{"n_layer": 14, "d_model": 192, "balance_loss": 0.0162, "norm": "rmsnorm", "norm_place": "pre", "qk_norm": false}
Below are experts of layer 2 (counted from 0) of a mixture-of-experts language model. Rows are named router (the router's row for the expert), gate (a neuron's input weights, with its number), up (a neuron's input weights, with its number), down (a neuron's output weights, with its number) and show model dimensions 0-191. Each number is 500 + 40 x the weight over its row's rms, rounded and kept within 0 to 999. Numbers have three digits each.
After each expert's rows: a language model's description of what the expert responds to; "comes before" lists some tokens at least twice as common just after its tokens as in all text. This comes from a sample of Wikipedia text that the model never trained on. Tokens count by the router's weight.

# expert 52
router:499471509509524494478545457486539543555545532458488503541521557482468572505519489509512511489430489595409475471512588567445545455488483514488541454563529444485491480461526485513461543492465499475493514521456494435486424527496483537535534428535464435459556579513527564448511537476493468559528504455473510464547562445472443538547469476479512522529473550437481517533467489515475487556510531493474508463482533503568467519544522558478510546448440461591527439511546450521470471521551454519492541472453456499455502627442447548531461501561472474430567438475503560489487533516559509544
gate2:524506553496576501552442395470500476483522440572488492501542461436556509505490539493570499511487505494528551513439462581438487499515527510491450587490486545398486507491486443537456455527433577496482465528482530512529366512506530494440555531507533514507451492524515535516462505513544482589525448507498518451483530502424489504519507484511533448435516497457499458474594474492498537544542477450444512538528456458448437423549513501505548528528491476487572537608532514481534526486453458550459569465453553522475532460460453466519526471525539462515549500521547458509448476503498471500
up2:538510513546554465468557536521448477498590509594548454469539527543527544435523534462495468555501497477476438538523444509561528547512461529557499408417476480506486472450537478534492499467456505493507475550516491505559525454506484486509512505494482460588521496536556518468439559555588560491475506465558404470490502521594482525438503554500464471445457501570457554544507571461486518509600535460484515486447519441499512482502466530493443511550480487501489548419462556489511568521469539476553483481446463543493595468534546489523525402497534513499485512569499489468519492514505484463
down2:490549443526554529490446435515443489421510528534554498499537489530554430444495504541564528572518537567572560475500450518480458508547505428445492475539508521497556532562544461545477519453509482487487494514625550535476482487583548457465510557474474571454467462443543528542464483483512510507493594512494455515482518539460501567515424503509526564496521501535485529441468517463553501529559467533508518433513458433446510460496490473481504447488552567451481476486510538433484472498534482499571497542549526575563488462515478541571488470499538402506489549484507456553493525533486445513
Prepositions after nouns, mainly of, plus in, for, into, about, as in Bishop of León, Place of birth; also pipe separators in tables.
comes before: " the", " a", " his", " 0", " P", " its"

# expert 51
router:510530503551491463547602502555551508499554524529500484434520473463541545540518490491478494520448526476489522429520572564454494430550534467519547498505462456515445520465429466448482478555490552449470574498510547534491518504591558502512492464484524394448541553465507536538588573504512481590465452512501481506524480550461457525492480463489475467588479501475489519560492508483494502500549519447502463505415503439528556568502457492509473492482498531488523490498566519480448520538448442573527478468456530435462498526506448527500486427527463516467568423504454542446489413531446446483
gate12:488530545476481531501565488499555467424478527471546508514540480501517549423444530460507487560511558453548516488557553463442538497506480542503495545579504501506458484417399484458530423555491489453436518457441520477438522494533522482474477564516483510529439533499520484457490485480522416493491471517540415453540527531546500503473458544583506488572454438481508482542555545513522530508477489485472457540532419447487591537532508569514460467563504543459460500501549514508472502484469429539619519567496504510542490472464492563401476488491538452474469508523476485481502537499430470438
up12:424559593529600563532529540515450566522477539555469517545461534518509509510529509580524441502481421593474533496500467528536390497599509497532509553527465435517519544528539544532496470513494445500523454461594541558520435429474498519502530482481546540426489459522536501491516505464479498453437514501428546497521462470510529489470497446508457517501492512532377491522450517426468500544586504478519485514479576505521478523470535457510502576537518505472431528521458464463508538488521501491469485465470485451526461479472524494511501530479423506427514495490509560559549524560491488529
down12:550459536492485441498477518540470498560451514510509491504527502442503543475466429485425527508458570475462540487439499555586498488516485472464512484548462511490547578498463553501450519513544503470311474577449441508505485455496529509490501489533399555469498496495511509525524425488504448502500482466495467520504502441502503504590582564513463515524454533489580506450471494510510492568544502512434506515535570427582498500505510521518528481613578503469539510507458516497506591498466465459548566496462523483504506505535487518518535549540486483511524450489460587455481527512507504520
Word-final pieces, mostly plural s, ers, ies, ts, ens (writers, thefts, Queens), plus line breaks and word-initial s.
comes before: "|", " of", " and", " in", " were", " are"

# expert 39
router:447537474500574503426554438513533567587510519498531498551538586535510567438462423489427524542534485479501499498486510513546538538507528536507498491554473483517471453558433472489468429461483551580468527500528537456538518505525472460425477440552478525472535457521571551472498638483483512498488514467447482497498512483460509427477443486523524527445516540515524480490513439477477407500480529490483450508424464465462526511463483490549520529479462442437514533461535446413439541480448468498472500492460539473446516492536488516516555503540525475475481427497518474521396549533455503558
gate2:427463527537472514471510489476477533471414456426509558519516516534511522472387509441563505494518522546594497423438495535482442488434588524491501508542473481578429530547457480526428466477492471541510510492514442484456516547503507458444522479520530532550436492483462514498518526510448555502514452499431537606468492510438453466485441510517568465449457466457505586417491441546563485535457530491459504502591525537448448521465577492539547481500503467520504532529595505480514485501467495479449479492508482492488509451514504525513479528482528448493500492523443480590463545512522537544
up2:546524465547518486515534493503450409517622504516478515453606483441506469490486479492456508472470471455475500519460456458542602425464439499533502546476527545459571479408540515490531553533499452486474516571464533482560483520481477583481447500483474543497570495531510481478456494523571476471471499485531438492548515501512472483491497533466418610561491590540537453560496557411434547492536480522539510470461528495499489549519414477423482466511533506469493507516492514513501520495540544497549440527472472558498499533478485552495531460452430530501503420437537508494466479511502486459
down2:461446535488520574456538516485474524475506405436515455538462448509526564500491456488532462496476501474562515517497445426533430516481482450536456528498518533531458485508424515550486536548513459556479481519463493733496512505432519470510542461534461550453518499538473472512512467482469416478508562478488492494502466478469510505544518554473488458493506501536556537492409535530501462510500462521512433508534483478555469508546515513528539502539487514442530540478474495536504548415528493511498501502503487504611461543545503434482535470465571486503502461522513608519494502492507455438
Articles and possessives a, an, the, his, its, their after is, of, as, especially in "X is an ..." definitions, plus table pipes.
comes before: "\n", " ", " f", " m", " 5", " \""

# expert 28
router:502495440489494510488465510481437493550498443504442556506444496520472492588483502544520504446524519480553488507518507482535623444515499560532489464493525526459487467567539485461488514437537514584562503525514431615513490531498515507494503509484511493536432498542536534505503462499585586500497503485595548523459460502461532475477522448516487485508524468477512454433503518561509535461482448538540505509536490521502466485511583465426479524501581505515587542544482499495526537498494552563390423530518422446501508475497547421474526468477441485579495624492552501481504487486511470529
gate1:482508480555545463527498600425522496479507457514490586444449591474481493447500462453518432494463520482495530447548492580456578485494498458580478535516589457498487458589512513520474556468519430468468551456514494500487557542494517523496601529493508541486528490571532476513478443467459583510469431546498520495480486556558448554467512521461498443555489547506461424508509468561551514518552493567572521526446519544440489517524550505500579502454543556519480491544443461511405488482540533462492491501512530508507443554492433475526519507536560503542486478488516522531492471512453489533
up1:491442483519493553556517495486478460527505432485473518554478473467469580551465471470503503406456477480467452495537478510491560489526533484559526494511526485447495534490502463517509510449468397548491574418452468542478577550495420509477538543425524501501439537547526534422451527444517506508512443471534467465513525537573501532515497444398503518478473519471448511490467411516573486485473477516467568486473559457448485546422485480509537474532524532535529508579515586532512498502547495511534553577542424464469451536482518438496527488474483503553440507463553517557493563563504535537
down1:461553500519486456522435479493475537469541438573443612477457582457528435471506558504441480496499467442507577487427472515455567484413511474432500518527488481568543525515470472495398486486558526516473419441507446528516489480474550440471527484509480482506506525567498508454449480524516492501549462554463508476530524550464542483478596505469555465492526517498453434435472527565585467587431518472495445494439493482504498518456468500527509493500499513500521448493561427538440577438500450528520534549409469534469527520509481476513518509506563502550484521492517553505488513533465515505
Words in infobox fields, section headings and table labels, such as Authority:, Born:, known, Championship, Review scores, Event, members.
comes before: ":", "==", " of", " ==", " in", "ed"

# expert 57
router:525519453513482486489504489524405501522551490502460557528539589503550487589486501543425477461486528460498481539433512461537485509497532414535449564470552504443516511502576527503482542533501571526495476549552487511524548493504512485518518511550525465487529504568546525555447549478472548484499520527470536466469511518533517430478545534530482499501547465460515390476465480453550528500495489485548555559463505464389436455515513425476562549443516488535442454485464489524584544557506544416456499503488515449497565509537517480524488468534467516589425511500542438562438529500555452464
gate0:481487461571521442508439465456443519479577475540488547493492504519482510558450501422494489487475519496498576490429472452493551494505541523472528509529508457424564528509504481478473469509487540447554485554481475517487475469466514478445543552526417536431518505595530487528574548494511510497485514488465525519514468493503502461443385554460528499456472544528496389473514531490517466503515482503436514471496481476450465516547500531545449516502517499488519479444426482554586529465558462495518561469482472493499492566475560411523544443561595504535449522459594441577490463494471552448
up0:576529538488499574570548551544470463461481506421510441496507494498594477531494481494528550487553510450525478517531473486519363480522539511483419524527544531516483556461561458530482495538432441475470518475513544521518532491533461551499470521476542467521451438426504501514465445453442525483575500520588389496545555506457501518496529500470475567465482494547528475475506462475472560570555553469505525471474447520577540487479463462499464533479514501451511541514604459587469509507497596485578477494518514541519493485496441503507516517482573548466486447521502534481456507487472469531
down0:516518495559447460531403503525498534472428600563554537487515528447451462471492512441433532505460493478509570533545464450442550535515503552532474503482446473520514433492524518489470457489542562458533495537530486510519478493504487455429554481534493553522548453511559516532472521526584521517475511492458489545429471511529515459479523521511576467464560474530514422468441484544561517532554468516481415456461468512457532519471507556482580534395519490506451528483503563481518514529458505427490516463549565510581556498376525464462459480465526476524482492507505474567539523548489471476
Colons after field labels in infoboxes and taxonomy lists (Phylum:, Kingdom:, Produced:), and prepositions to, on, in, by after verbs.
comes before: " the", " ", " be", " a", " B", " C"

# expert 8
router:557452535517496529492542563496443536477461479523547483507445431492504474401541537495534476540518495432459471518488471455511476560485515526558487461506475482501535580550444515496524533481511520453556448510570509581463550501490566451546550510461576524536387515508486491516511453540447571421504533476533509462461461597499510498531521482524454439416560499534524456444507519517458523509533428498543447577438480471471511499513520460512505482486546489513485518476470490440505527494467578513474533497557536486583498450524568457465550439476496532481490519486541432463483453477463389496
gate0:473439569540489539488481520526483556414479439439573476526490421544489450443527538513501509536544433495422450534443483508468470517469457506469513418504487471471491538493501525419506520547492531386532506476499513481495493440524496487497528493494465535466410538501555444502503417584494525418488545502528533428451502567497479462599505496493533389497550492516490518511466456514487544511500532472510464563471568463531572542485513504508447515443520486575488490466517493458484539485492517443559512452579556541499453446483513513483446541476539477468542538454537454463540525513480451477
up0:463472562537462494484525460508494581451446511453585452526527470540513445448515516548523489531527435448436456557490481492511509545489515479470540433472457473459519562580467517434511491482475483475538449487528503547480476509500534513520506577511448543464439540528588467480475477535554542438478517484483550462470506602521521462536483437516475403490611489544522517502474485500454473497502523528493464536494512462592580483461534562493463536489476479528543497415498528458454551517523499469526504498613606583481437451477507524538440474493504475482540535476535483455531509484503485524
down0:447555504447543531430438518534480565527472514555537476490506393479377495491473510490536532504468494542544515487480468483459520485522466548462481515489505509471500503444515541519557504538525499491517490435512517486498487484496553566532529499478459484511452499558491498527484471461454502467430556498531499449501468567524464494490439488500466490461509539472544513499530427465488563455416502440473453518530497440592530504542472543593485529513547477647454494494438501536495509500537508445463483417508547573462434490496470518567490511543501509391505388486500510435550542515488504463
Whole-word nouns after the, a, his or 's naming institutions, works or topics, such as University, album, history, film, season.
comes before: " of", ".", ",", " in", "s", "'s"

# expert 13
router:570513447493454484436516575520459467459460520460575517465478470559519459462562549450471494506508538467569486566488501491534456566555505473532446520472501560513531535583480574533506479551504533523529489568511518555531475522467546445445518507498477490492515494526481490530512511476511504431495527555478555547452490565479559489499597477557480504407533457554523474454556553473540502433545442557503468486550489493486540435467487483497567485453550554479453469541496515518536463509429535470486537507525547433540583470540573466493526496478534543571432588562495490525482486454493447520
gate0:457500439504537547560494542558519542549544480437548471458511478518525445511531524421491423569471513507559494500519534478566480510485545510505508502506570501428525465403488524460505508545544490522463399439610525531478489500513524521507507500535443522492493538526507523493513510480488497383447433551508446495507431523476573503516494503522492543478515514492446532505531503395550511485467508516504495519475478555520497538515425529480585499567517479522357495490510454510502501545449534441486543499489523465481480561495596428463525513469476457461413466520441521478532467462489526517
up0:532534478474538492457514515505544506472457450539478466462494480488466471493574478547496509494525537529472491536478457558546539485574545482500519478491412427440514462495474468514500505434515446561429485440536484475531496474433415581447473560461488519501458553457516543456552535516471519491470489516474478510542449462523475498485505487558517429425531510490470570547470512561513461478574527468472457504515458478577535437479558604522467532566479571476442580482498503532436529418470544460499589463505474458535505500441538423510470498533518471477500474518566437544564436509489483478
down0:523424469507561509462544520485446603492519491510456471469527420471466482515487506520456498455509507527513446540483454562505447498502532522568438427476513479457455512497493491529454451512509487508462510471458536486429437494575479520497509497485483524466480472448456506476531534525460488449528509565564535480464572579450475467514535561481515541389501485459567447531467532509549441566493526502528478529578448597511493498469519490524431461535537544541499494566578469485479485561438511534467472472393525518437596514487497509474567508458538477522517518478469474478432506442551559487
Newline characters ending a sentence, list item or table row, often before section headings like ==Awards== or list dashes.
comes before: "-", "\n", "|", "The", "==", "==="

# expert 9
router:465464532528550477510531462490524534535529487496481553446547471440427479530471433506514563492463464501448484445483562555488534452459478482423542485547464458447484443431513423473430497489440500459485498475480524458450514499542486530527511458457456497447545501438556508473532510512492474560474432504443447472564533446449460558510442523452528510549452547447446509564466454509461519545475526466457477477474518498539500540538490575480447471533461459514526472466539471501444496480490442562564472509448488563435478530459419562546464500548493467455536467470433550481583454518441565457
gate0:499519534485469494398500523440493428515466453470523480560505520525495493496536457541519593527428517439556515476564488533523522456508491496565440504495473498516513500442506590547466450495528497436548491536514571542581508485457614482400476521523386450472482477488493520517555508412451544440482513490478479515511462485485553495491509512498476480505525540459448521474633543454466501466512493457520464504438477464502461426559531480512482506543505530505476432503474497475523478465387494502496491476507487488601518542480455495562496449418530503497506465535470526505437475522486478515
up0:446463446455535538394520477544438432520441537527503467548533530512452541508534539472488530539515531436501538467607495576490549465560439504491468459536552461509479540487511523507404446469437459454486544503482463545475463538461576501503587514454456451535469490550446531514477467531446562464509510482538480458465492505491530538505484580536461496517455495431480534461560492476468494423575477474474476538456452460531462444486458475407434514484523532494529505537520502467450567524412518496459509562415478505566466495482504479546488486488439549492494476500461508526537476529464495509
down0:546542483511545431455439457540463582506511468457552506596483530449465501449469518512461546507546440480436532523461491547496492471532498549479487490442437537505431487522428473552522576484493530579480502569518509421474531511570524466537511557441466462500413470477521433492481480474495460475506462479505539525481475533537485488553546456586471506518515540526546516514531517514488452473458484512428510489473484570498496539514489521624515508558413486561523518451558552486526465536420391493458457480496490496433459473471465475522503491519463573448485468500491515458470546477501452536
Subject pronouns and auxiliaries (he, it, has, have, also) before verbs, plus table pipes and Thai script byte fragments.
comes before: "-", " was", "\n", " been", " ", " is"

# expert 18
router:501521479479542462528455496483530543467495496504499518492464546559624558534584513530419433451569519433503529548569541478484444540510476476525499486413504590522580511537531531521504527485515547579529543516541523503477442483447456484519456507553516498552489433501556458474485596524485521509504471492473544533465492525563515471546513501527472502497542467558509505484481536520502502515478511512556489469492485516504525444543568453483587531482545541524530511474503471574581505525469493518489494501557547458539474414516535479450453581491471467533444569540499456464446508548536389437
gate1:509580454561458490471485487517501576520457484585550534484495505504472483515494504452448515475412493501442508616479468539515494477554482491547470449464533562438493499613528466566507457454516495551480485518553521494501502545504499518492491508548472577481511495502484512534507493534462483411466541451451516552468491518520439513524543471513481499468537535541489512504523526491442470426541483451561552484452464475493478413436481498484600507485545472466558406508460571543566519474504466449472556465499527508549480500503503434542515414528511495593429553472425483551498526486534465481
up1:542533543388448567493574557503508453558485549463516461408561454473489468460504486458505512529562478531493541495464490528479558458517571474520462565551454467472468512420447554461552480499549563467517520550422478541503517461475498477475501506511575518545530454475515461502475477491617490522611487472522529521498561525490597484486541535510500566486476498439521491486476510430490499537489488541445528498499540501462577484478491481528511457484457562449455525505520517459488500519513544494508545504504498511478478538412453532501556500477492521465491418608570530510510469449449467545
down1:558528502522449429497494492526500497540565472458483501450505476463455545469484543456545479427436492443531484564410545573558563508530488455495423481484533560426523530543493532474504499491536544501575492576529568455549445523459534464395501463606472527451529549554522455531539495473573543469585534519453513507440486504495464443470494504481508504466560568508497487503500510504538536473520501494500518536473488482523499483455566470516539567483559547474506459469504516459573524479503445517590568458458509514501566481492540450479554449491493527515499569538540446538477572526496503485
Commas, usually fused to the word they end, before and/or which/but, e.g. County, tissues, in 2007, plus semicolons and colons in lists.
comes before: " and", " which", " but", " the", " he", " a"

# expert 17
router:529497466514452548522647450474525479538442477524475534484443508542489532497439476548525459555520470505571503527583531499478484392535460524463539496456490468532471512484494491493504509470512488454534536480492540460491504485461480461521486489392514479467470550422465471505476372576518479520508457475462490496564494434526590475520565409509530519493471482475538561523445494531522531526458536460458541512506494489588566547500522513479466478502492502443528443524529465548427506504489513514515582487509419542477470587488471491497447464466554481481540459464536546482564496533502536556
gate1:540589461495472543485449555577526484534513430366535494483478469536478450471485494512493451516516456482506552460516530494472548536513525517510478509489492529484541512436482499485509515492512568537464473484505450524541504451544426475423579486492516513429523554458517503493509418497549562499484523529552533526506510452475501473447529529550461500433520531544506506516444468494569544505523444554493505458562584423488549498530500497439423656568492495525553474495456512573428536517476468442480528439488509492534419506459504494454524509520490434481473560482521489532524539526468523536
up1:511496499465487549534524456487530462502423635445503481483456499581517527442532563401527440480516500563448554509517490481519470514562492519549505500394538517511531459484420482428498519524541531475460437471462517454410494508505455498462439599459511552462546506533466528503507465508458451526469461542522518489493499506548550437408513562515547476465515504570521562496533497474476498486549514531534494517485525536546511474534456499575509482497400471505443455546462495562474452521455546464524475461505513469515524533446526482455479535530455535560500435515494510465474537433480492429
down1:474466572454473511524544535492517502485445482484483496504536575487460562505491449478442498527484409490433517524534503426496533565460545546451551454546495512474512504525463555457511564546501525507477545528536508471461499514546473493515511549514459491451584569526560421524504554514490523447468366512495525510524494512495558497509568503464521511472486562490405519440488417517517508446575521539515440531553499472522470547474532524568500511486432560492470536532439486516454452512478469490644553505515549450543475480478539522494443522520549492511521598523543512523528546488474478471
The piece serv in serving or observatory, name-final o in Spanish names, lone spaces in empty table cells, and words like not, me.
comes before: " |", " The", "ice", "et", " He", " In"